config.yaml
num_hidden_layers: 9
normalize_top_k: false
lr_router: 0.000219
parallel_block: false
decay_shape: "linear"
final_lr_fraction: 0.0
Below are experts of layer 5 (counted from 0) of a mixture-of-experts language model. Rows are named router (the router's row for the expert), gate (a neuron's input weights, with its number), up (a neuron's input weights, with its number), down (a neuron's output weights, with its number) and show model dimensions 160-319. Each number is 128 + 32 x the weight over its row's rms, rounded and kept within 0 to 255. Numbers have three digits each.
Before each expert's rows: "gets" lists some tokens that make up at least twice as much of what it gets as of all text. This comes from a sample of Wikipedia text that the model never trained on. Tokens count by the router's weight.

# expert 27
gets: "b", "ut", "t", "ic", "ad", "ich"
router:100161130121111125122126172161109075131106133150183158142117104092137113139180193172089118165130117050083099156083098090150109185108127127126117133155144131133070097153150085122110111193112107135194224135099130132151095123186104116103179173085145073125097134120058119094172118090114109103126170116141138118100164145124175111132077112116162110129142105170126196101126142137143140131078119116146081129135167113152131151070106121211142098169105171136176143095110144187153133150142082
gate0:172137057104131104057140117152133147159199136118123123129086135112127208116137140148176149096071139134109101111105144104145113118173140095126075152149118151153081166124175116094047079131097167151117090079152159119187117149087074160151087080105139103103096129112149123136165124175138128123168133160141132111130170127101124112117091182135200157201142099166147155136144075096167115120126222103070123169120135118131156159206120073140096129107118130118118054109135080091092131110049128
up0:142117176090166141123038131162116151097142115152083124090126097168206123087138141138108145087157121113104149165114104119147137046150154137100129106088131125109075102118114167141165088138064099182140090159109147119147125144154097140088166126091138138092195101192112104152077114088092069139120127141119111152141158138151123092084096123126139115149145153108113134136076085201149141129095138155152122177058175133116140154104190137152073155098169130115100110127166123103121171148149154
down0:128124170119095094114098115094113057129152149125163182127132085164150142097152082142126130185088101074103102109097127168099096105198126156140064161123099142143152129113173087127123104108092137117157155123130108136130171177119123144127154118099128156132186134146130136154117112125161115103142098079155184162127127094091052148124122137110076085217123120120144163062138078142145165061066121100119193117118160104117182148106131114084062131107132103144093131091161075079041176127178170

# expert 9
gets: "as", "or", "ar", "is", "it", "us"
router:151150153156128140129148069114119109160115113141148098076112115120110155128104152157082129162107131107118102093116135056118180117186118118162144108165168115156095185080140132171180107140074106072130163064124143076128101073162113090130127110105169081152177114114176193152121164131103130173118067141154150114181108140147134080103105149144151133136097060160109158123133098156130113085125126144166162147132142153082165189176164107105118109107093070180222155160189110130105104148152136
gate0:128112189105149179088142131132187124057145155154180097091168195097103087113145147095135100112129095158115146155117147124110198132087106116099123126142164153072130106141195134122039124139134082106134137129097130115179149105126151104117007123139142081147161152150164079127073125142116149132105135121136076087128128159107103084088154146120148130143139127149119117127142151051121152176090171133130091117111139097085089098110131110099107109119175198119104093095160103076103120156166144
up0:113134101084109145167141115138171120192054141096174138089061154161153118082100203108126136141156128107118124113099109166187109113111103116122102105179086119160156192099145116164118147157079119102163144156160151134115076082144137177113155077134128123087111122144089095107191152102112154118135116137142168073134089105165123156141094126142146141110150197146137098112115122130126103114143144163132167134142135155077153037131156130153128109129147152148167107162132169106088090135133082
down0:072084096124126161139147155192090134179094187162189125108077126087150100140202156169083181107121106163148115084125160106165131104136177078085110143134142087143134156092169092144092178134099160117135186147138110086138093153107152126077148189102106095121103155074134076127170060096165164154124134097215190094120120124125115170150126108150098105085122165155168123062132085092129150082112129098096147099189100160091132133107129038141173117136119119077186144159088104134149128162081097

# expert 31
gets: "ur", "t", "all", "ell", "it", "ail"
router:204096153109140123143157167081137162108153134116121120102075112158142135128144150119107162136110120117103116088073088158142113196153159149136116134090111098151099120120138157107106166156061127154144145067139162135187150158123090112201117155103117108165075108139083168168106127119102147083171091069125157092120098110081176109112109088172096102151104081184125158115162125075175164135123117116139121165127159158162175129087117121192129200148086105188122115088104125144200175155184077
gate0:112132042108135120126084091184124141143226184103170117154064116104133136152114103062142120131159092088090143135094139149151123167132153109137135157131200160155119190142138131106078136106151110180160101089115111094078121067145115116138125153156076146120120065116033084109146119088178113112130068130164077192131087109114081185144190111119139137112123057096119140076164179141137142099122157152121128154113108197116081114133093036105158103092150121139121075085150177111124119107217140
up0:093095165120149145146170120152148133090144123159130107059112127130112133117140089129164170090146096173142177126193141119163114119202178090137184159109179193152179186111043110125155101167139156116127124147084091175102128135102128160103123162099164117106109082120133087107155157091050117148128123128132126114140107083109132129128109136096117151068159101063136125137176067090182154077176095139194163173114067157231113080102199144144102118135130162110117089228097090146171155132174214
down0:174154139128159121170109144133115073136130190152113152128118151120108115138126148118131129112161126153074142137116117142105116150149092134135111132112123115157100102160151186132127130125148140082137100102096144118115144119179133154177079067136127094156072055139106182137109081075147082155132094186151108160147134122143175092148178110113082097130146149144159140085167168170153129123054039114150154129109119098146169112104092150130076117107159115079095139117170119168126134079146081

# expert 13
gets: "ia", "a", "al", " States", "ian", " York"
router:078068106191111131174206093133139104091119111140091100225121128105157077185109152095144147122077167152180108105087085087144118132170115149154156146113152108106177163127081141054113120164147165150114121160165089076163052147136159101127143132104137051113181089111174170157150192156143144172123158160131118134062197153141148166129140173105160158133147173121125113110131135118083077139139121127074068182152120124159122156125121170107121137127081174067120165078123139086151113109121100
gate0:134116145110131100141151109098150022104139140176131196127136154117151156117193126087089132165129116146159159151178081103184106141154045073169155116079122100097156114137101131136114182124125148150151127162168115101113097138144139166116153109089151121126141119145146168104119115117121155105161106086110105140111126137136092156169128089171067166103118076180149160156134187077084122106125106125157170150076124161131130085154142147189105119159133102131131119121162130131148159185106178
up0:139108145110120143143133074136126140081119145194119060125100159096119133114085124084168158109118130123197130169103142134158162110073158103151148150118154111080152140131122110124161156157138172153124152168135128173179160127145096159115125171111138133119113138130100146181118049150132166089146115164134123167098100179152104228110213135187114132146112096144169122104177081160153105144133141074140149161088177113075137135096129160100121083138145122102111113077140141144117098129056134
down0:142152089040133153131143135142118097158106175166151138141140105138104157103121136117101175155090053136062130094150152059140118136119166175102165077103158153088044155073124104128127151179115142139153074075184040131085153135129133092087094168161115114159087141130143153136126087153166131115173144134085155159123133153118173084162107111167126148137137177133124108106105140140136136146140165171089097094129081105094184172148134128093119174099129078132082095109160170143108080142116113